From a checkpoint of a small mixture-of-experts model trained on Wikipedia: 20 layers, 1536 GELU neurons an expert.
Below are experts of layer 2 (counted from 0) of a mixture-of-experts language model. Rows are named router (the router's row for the expert), up (a neuron's input weights, with its number) and show model dimensions 128-191. Each number is 500 + 50 x the weight over its row's rms, rounded and kept within 0 to 999. Numbers have three digits each.
Before each expert's rows: "gets" lists some tokens that make up at least twice as much of what it gets as of all text. This comes from a sample of Wikipedia text that the model never trained on. Tokens count by the router's weight.

# expert 0
gets: " \"", " The", "N", "The", " He", " A"
router:543486442479508517489402370512483483481505407453436492373530522530472478525496421471500476521408530511579495506511593445470483498440444554564506423506498450487501549506487511472509336488434451
up0:452517457483454497411505440439553532613524571533504543533430463459492543463490547464451541530513547510494568543466471500537437583486603602510542482436480477556548491506465382552448411436486530
up1:465464534423452527500487576545549612479540496591512399495533563453483555533492545515453476566532519446479593484483562521560443476589482519539540469572536523557531542581516498442474497494457529
up2:578445501456549497573576436373518541524485520547444516513547504585580484502474471440470444482426622508500508470527470560586562506432438525515500504518583501398641550535500508504514479469512489
up3:454511520502551450517495414459531515579586533431490554475558513435546542607525532623512472481478545503513445417518484512486374534405503459532522504598475434492433469472506541566526451485510417
up4:537528412501460536483535482484437494541459479598495461471481511605533489547528551502545517551533418479429512579524445485496496495503553453504473457450556462459471466436524475543474513471483570
up5:437449400523467507550465501565450528390459464534510395502556466439477485519500455483448502425511461446490552520549511475533530428573535515502563420475487539435453484475531516576473503475401609
up6:431471458516499445443371503498483505449445475490492524507485482554500446529391482489488425512566560517618443489455479518487496468528529475560535578515528500533490448472543550470521381512577507
up7:568504498501429524543494444501544539432462542498540527480517435464546499486450432542484446433509493549513500476448543562566569467497512480554476502521534519536414539508465564515512414460443382
up8:500452526584470506453490392535557610506386485524442487473493497471486505503486483474585399530491504408440393555488574536522503702526548465523496540442528573420542583504461521509529560466561482
up9:522438535471551458555496527571535540481613527517492493504475549583539509550437542594575510492450545560443527508465546486573571575464521507417485559448479469500524476530586536501565511561479531
up10:493517558488499521535504485396597532427494451476525537495541497554494551488522488451458513501407483399451490506494547482422393479495409527476517533374452511474530503496475452470446524493399517
up11:514552521427571536556463527560486524537481400409517477511567471531530573468494563501542512521577427504539548443525539402466525504481547527410572467439479529558494571432499442446492519472525502
up12:514441590465527572429418466414486479547548528443550498519552454510429495544548480553452472464497569538488531527528439530458463489457592511453473513510472520503501509506378522527450515467488549
up13:420515438542528492502511430532460470380536455521499532487510503429492440458452591564491489507443543579480379554450478526430579501521397460531618487492478520501500489580490508553497514361508437
up14:431518474502517512520515440529469506474522440432416442447463564532525437394577497492526465524535538465488442520542438530454484426601425572401363430579558530519503413507478480549494491507424528
up15:581552507523469449548470452515487570510524506511517494518514600564595550554544573470573465580568521548511541432443500423465425550521554461455484556466452486532546459454440535552503460551462521
up16:474494589438522540540457520475559568489579479541419471375406514454527479505527576572502521517600506518461468520447514503510611462464521472510462405476503560528520579497516456502589487506413498
up17:476548488562473437520476505521468501481459477412424480559574492568523520596548452483518499540460543431493478550542366451563499492582489456507530464554476422564498550431518527430478578501455513
up18:495475479469538476586497458489512410430476500442482444475393567599418493521597435470485464454467519510523483505493479498453545442456496575426595473432441483575581446418435501548602501388534383
up19:489487486426535421514522425530411516477422449572496484503533539480554504555469618487509509576527503451515481429479471507562496436426456467401463474491476422532555544493481454554488537523497458
up20:531498527532623527549513498506339487454471482344482515558545502508413483473466533551574436481397492564441488519475504445489561528495550471507507497454418496467537550468521471430484495456606605
up21:513464398518461481491477589429492519565388472469525496514424458530510579483539553520620451509499558542454476548501513482496456455505454452521489511529411493467551533538517513441529483567569500
up22:460490497578470570572532583512507502592530582473473602423487521499534461449493600456492441550522476525442580512562361563519486391565578516498538493546454487485423567531492550434371574491475455
up23:627553499473580477563462524506494476439538499503434563597563523469478502611477577520554505502546426470507576538498561594487519546510446507472525563380418456500501521421497567518479523558495559
up24:539556595532469546508514470393566474583449567520592481596524470574528423503487477499505474448382516547454547461541580514511510608499584467529494436518525543436570527463415409423452455458455428
up25:381502500382502475500468530544518498509536566538430393556492523444482499564555521396438502469504538473566439473558579582484440520483455610511486507454510505520509535429512494386531508591452501
up26:520491505524474537442446458521464554534482584568484463574589495544489509564466463428559497485524587457504370484460536429488428567538449488472371462442519512560491531487472631583551462577512532
up27:534538503533478493551467563519435591561579494482490470536501470520504460406458550547540517532506444484567477550593539451486498525529505530461498483432511522507502509489509453490399461509515401
up28:568571442416546440494485429374481497448519605521491502480574424496487392586483336469573520435504397422516477497497483491504571517555537457453611518556492529512525530572490513544542466485425375
up29:480528460584658530481465413539467567504482447468469436501465432489445559493506547490496492439523550513521509544509497469460490528431512514522526482505466507469506581558463486483526615561471558
up30:520568473526521480531478468578498482475572496497508464505522462512593467524469496491503450538491567414563454551532424536467461437476492496568586525479494464545537467502435467417500460491527523
up31:440470492581448526517514416565480499508515450480491424395555517560425593563497475394505451503550490476598557498519517475395421486473443556456544399497448448561440521449534540459588558449503459

# expert 3
gets: " of", " the", "'s", " States", " York", "s"
router:494484418384480506487497472500466488535460495489441488486362509553539526484500505452530458582441476571513520463480508537535499521489504500486495452517463640494447537484520523500435513558461514
up0:519469529562522484524536479451440482452516448524491464517481516464456573571510462447546439570529539546544526455473535498527573448476458495499520502499416484574473430426508544519525494562489538
up1:422448551517420478439535481572577455447523511477457443539548521558507446479486550487511506488539587498457622473469546444572555474476501540580511509493540486498505435506451529517374491524494377
up2:466542483489559458493449520463474498512416401436434594517483472534490415523475551571544558494446547442511556520473556493508493449455525551603464506466524436458518410549587464430469486467521527
up3:424575528517544383490642486397443456581460505544477551545470546578471499565428575503518544505451468487555459515430563461425485447541465514530546424560534526564561445518467523473535529524567469
up4:536438531425460456516569416486531524534469427490447534433486480614469527492425490501561474450494536496519430561533600531405477524497481608538523496478445647518499439480539503496386540496535496
up5:479484609483491609524540505492547455566440531539488512443500457489620457520478478493508570564474534452352481499356624439518588490539549428489491549527433568476422451532472460496574440519571570
up6:574439505553471486578535545480528443419503548526486485440544508573473416562464510506503527612477452494532486486505548529467548482436536538512497470439512436500552510572395607460501419490529583
up7:561568569425471486442534554445498384467467545483482451397509416572469370522477670522495417506432439471452443524507519467517422551472531509566534483478501527571500560511441489451495640606474504
up8:505400438548516509487612471534447527464499523515496533419447613608516470564512533487533492420589512443472595480542484470528503523489570469518470586454582529456502546503464517481478526421433504
up9:465477490427532534568515552489544530537583577466446549556518530519511534433532507428529454465391469568541398539507434486457457523556561498470448434563475490513523553455535498524522491497480513
up10:524437472462442531517505428600428500414470499472530493513452556498473527607430450468527478393486525468473477427363526564498453528537409606464549533554474540675502598496528454487593504525475512
up11:567538518544648469513545456474382486493512550488511497499483565512448499500531480484507528504498480434449535535486536458486490583520515519552455516626492377542490544585528460518457421557525429
up12:507515451578475561468451431597553475564519448600522488509493470485509509488521440498429509492486481472514503510503423541513494526524434454452542548478436529461541401459537490471443500455549483
up13:560564437491510551493470494506456495521481434490564480462407587498467496540483485533392539616462530521523540383487578558506450485459448382461571537522553453613460482463534494462428417582488512
up14:465541502525495465528414436504444440505605388527472559529382518533557458564526465508595502555489499536498487459517499516458510535549441583525437416457414504593460431586510491469540446485512608
up15:606417381578534519573420476524501529432512437345522495499561541476470443435516517602523522561459512525478559537469553494602495573468506477458456545526598511494530489528458546438520450501428475
up16:467532431452502577576422514547576423533529468441605414550561527510442542529448513500495454486431427475532448492511480481486461481458491474447508450537551519422535445550442479584526491423512570
up17:479451450437474516439499456479422539539450527445466454476507542574464429589477472509487569494462431403533467521478488464495379414456504521510523528558462576505437502448498473485515511543450510
up18:483476486613479487467527410454481523543535603485544515497522456577509409490509557540543412509401496546610548456535514558553640471622494511456514482514503465447564478516481504398423554482490489
up19:490494469509517522511476566504506556481368463487519461500493540515547465527502527541545481488525480444530425501458561593475514458598421556430442426513486578529478495634473418499518450502523546
up20:502512472581518563575503533492530502563523508534548465473522386510486423482460534474518495501459496467500469532511530473439479472443492522437513469478513497449517561584520480507483583434506469
up21:529514505417549467544483454540524525522512597460634538520422551439537468546466456459476551433482486514544458466470394429542552553512420472530490547525564537481478563540510412474603521534475520
up22:428460614502401477576582531507475493501557546484562574560459446536516470532423434467637452434487468465517477538531490464456529449485468509444501478570525521570480451498523444535549558474564480
up23:529517496417568503463482579545467479525501559539533519431522483535514456516493470545578420495515559519444478543479493468505525498449470545602455541467492516457506504573542501426574452479448551
up24:474445563527535498440486513514451526525586415528454551526516451468517547557577504475531497436518490467526429461500413528516586540531390454481561537538514449440577473505585431447484539482489559
up25:573461446564542471507432437492455478531496476538435451512513494460519524512448552507530565550516532524486459525448523661503563493573458468497472465544454499459520483529494557591532364487544446
up26:453509531486458517508510522503463553566449437624481498514465438518553462401561503501556486480513414510484484518547519484427364469435448543501585519514418591502526530532478481572416537564488477
up27:542484526601629534464496475529438455479517474520484516485469487419485511425491514488532554546502570438566459486389524506471455560576483488560461443449491528456554442501401526610458509450464503
up28:508549516455462487514518471512439439602481562374489518477514506543545476428492506486486515475488509459511575516422563586472441497536466448451518468467412447478540486501463381476393586537581510
up29:465485515472504471429482466451447519482450504399613476554512498521505489458375490551570509537567459476574444450548461545466474486495489530506478542518451569509534484450582518522556508484452454
up30:470548429517432441514623514550513443568486494497429475530519564552487522415528521444380569479497459505436399506555525489473442466463435412433632528524537516489517479441483466550447431505534544
up31:447486440485563411506402557433422527471506466536545412397479521479446548623583470509502459507500460572522534417504496591522463480540616478464611513489471436448431527536532548474464510464504534

# expert 2
gets: " to", " with", " was", " also", " is", " for"
router:568495539516415439446433481508499508529448476471492436377532536535454514478444494467479496508496459463528590579469595531511411491512439593640508483544473489471580522453442524432454441511425465
up0:558532456525420572541571517413467521419422531451515416471490475449504438520631431573494488442539544571563481440428548442475548412469452519549457480499594521425484461486422665507492563599507565
up1:423504462503451482503656479495533428586510439520354485535571472525586492408472501435515449555501501540569512541446521479509508468501538468540382427482468513482504560509548543561536505537553445
up2:574540571447519485447536491536556508527566526533531550522468492508504532467553383458488529496470459562609525414374446488587498454422488481448544423464522463538587488498532444578522510478530483
up3:566423544522507521493486582511563494550496529588505530425519462507498552470519524469490483464470590405587586489539453475611495450502505504530432611468534520421615533481490506460514449539460440
up4:529462484461496543496539446508572428547531475514696549545525552498539445465509551459519419488416521426438558481444510482471529525510490459408559502524482561523523479568533499437506501513517562
up5:439559435481500540536490541488461491531528598515567538498462619570515468463518493476532481508521478581519558510515447484572496479503477568468517425567520452459470502525422572510507425602493495
up6:398499523479494501404439457471501441473408534465455503581391518506509558444494484488443507556490533479521478440470527620457497501597535447504542447546444551508504449528509503508477463567440553
up7:506438432463431436476497607452555478565497418545465502445532516515483548520474513552441492473451428536480480480556547583579456518598530518502490457589482519468534493422380470490567474471457474
up8:498506527448504446552411614526497497463441532439419447536505535397457483518430541499503554587464536435520536429533557456512514496586496446497470518519530444499545460470447471491460410542478549
up9:446504642489415451469544320360648458464551541433473492459515472517541497516400575519520536472498546510558516442477552437433544477492473487544480519490412530425603473508445547492560518477541446
up10:570472410519525572453459589562480486480433513502593360474497476480529506544491465415534532529414461493549553550459562439525525446514551520458533592530547523486466533502524478438532433550544563
up11:536569610473550481473442541468454560537466466466501511424451473499524524588415490445405511514468509572530518558470544550497465451484500468537558431523426600505427524524472573483547398520418516
up12:455426565533501539474434489469550444438491463568570501448505449469480452483531439566509529502515509469558382471490478461509506503422462502541506420517509510518503569467496444507447480486557518
up13:497454474519555519423488496505497487487472548546504542491513476516492486504545511624526539490510456489471605510506545506462522516456549514537594364498470535491494545514434426480539484511465501
up14:531505540607484508498517470506514531486535490552520527465527459548515482570472466453561534562479482468606470563407527498432470460585431553456506553522410533463479502452578476341545469539523549
up15:524603527426494427381634516469573575501472418525490503514569483413480542511562543497514491480432491549445492473632485448450484482530497521519491451576475537473503504523492582412562581533542503
up16:554517476471513450463476548460400567618493514545544588475558497543578622518558536530487417520461445531569488540485446547543498595525506458463472497468497474529557620438518460476469529628476479
up17:518535490550532493514480451552515409513501509462513471578499535519594582493512485493462471508500531567543498454580503487501523484534488514501479506411459457506506506496414555405485545546483473
up18:522437532525603454515462525449417519627546468431434459490424531589575513492467532469479494450458469446474573469480510460521506440402482386451484523557472458409488415541519477572634458551442390
up19:500559503392522512414460487453518440484551472468444438417476443467450556413523581502543502509509411522559580439472517541535526384503434474500440468440533508571429553421527556416496580488588553
up20:459478466491481434480466499499556468494622438489454589415455459504468471569543477533462445533516444561482483543490515503533609536522560582464482470561444569550497613426488390606493556474542436
up21:539575489505600488490463421490424535434453518488528505474443473519506517463486562571557525536535520462560459526561541349470489549506418520595540530493465402575535459535417484527454517398549495
up22:488574535461518424476460535510513440452425361491413478519526416490381459543554514509462488461494461487639572534497485528545514476565428448493524494484528367469491521523451508402526615570495469
up23:539430425524524536536503451531435513456445519445526538424541484579422553381488485457573478553474536485432475605569483404585469419463512521479480525558448551435483617506511468544605424443448422
up24:421503517516574476579447449559451536560436450527503433470527570577479464390448570471478566521453458471475594476477463506463551473537514593528545514557452540504471525446523508454515531524452462
up25:474520435477508511424507552489457542421519526478470478471432560503510504557462499504515491450430509538462583504454456556514549514509518515449570456526432468492523467606470571541506490569383435
up26:559479438595515458435510549551455498451560444409579473494516507536437434466495450526569523599393513488564405543504526482532494436495516543630529496469617412507516568535456608440391511525555540
up27:597673563520440461484441445426505483439511448430528484442555485512487481563497502564528431516590514552479415599432543571528524596516432465512483457423436487592537427480534545555452609569524476
up28:593552482473531463582551564497498493460523462576455475529550574541442576501543589586510458418493506419567432576478532450536482483605453586501437519452597491472388455550461488475466453549447506
up29:530488452463442495605561522502552546605421442557446480522533566500531475519519539511553503449381359477395602396551482477557532443514495489516529527473540363576499501434490464463507439575526502
up30:464466379496511538562519474490493432474495550490617458556465495569535512482548555532548458570546551474439516568415367484576532483441509407395442630583593550434464402486456487540500459518456567
up31:420508464523471496516455522583435512468515538526421492544523547496448462449518577476491405578480475524476483492607539498434564501443538554548559507506544577510456446450468556455424488521435507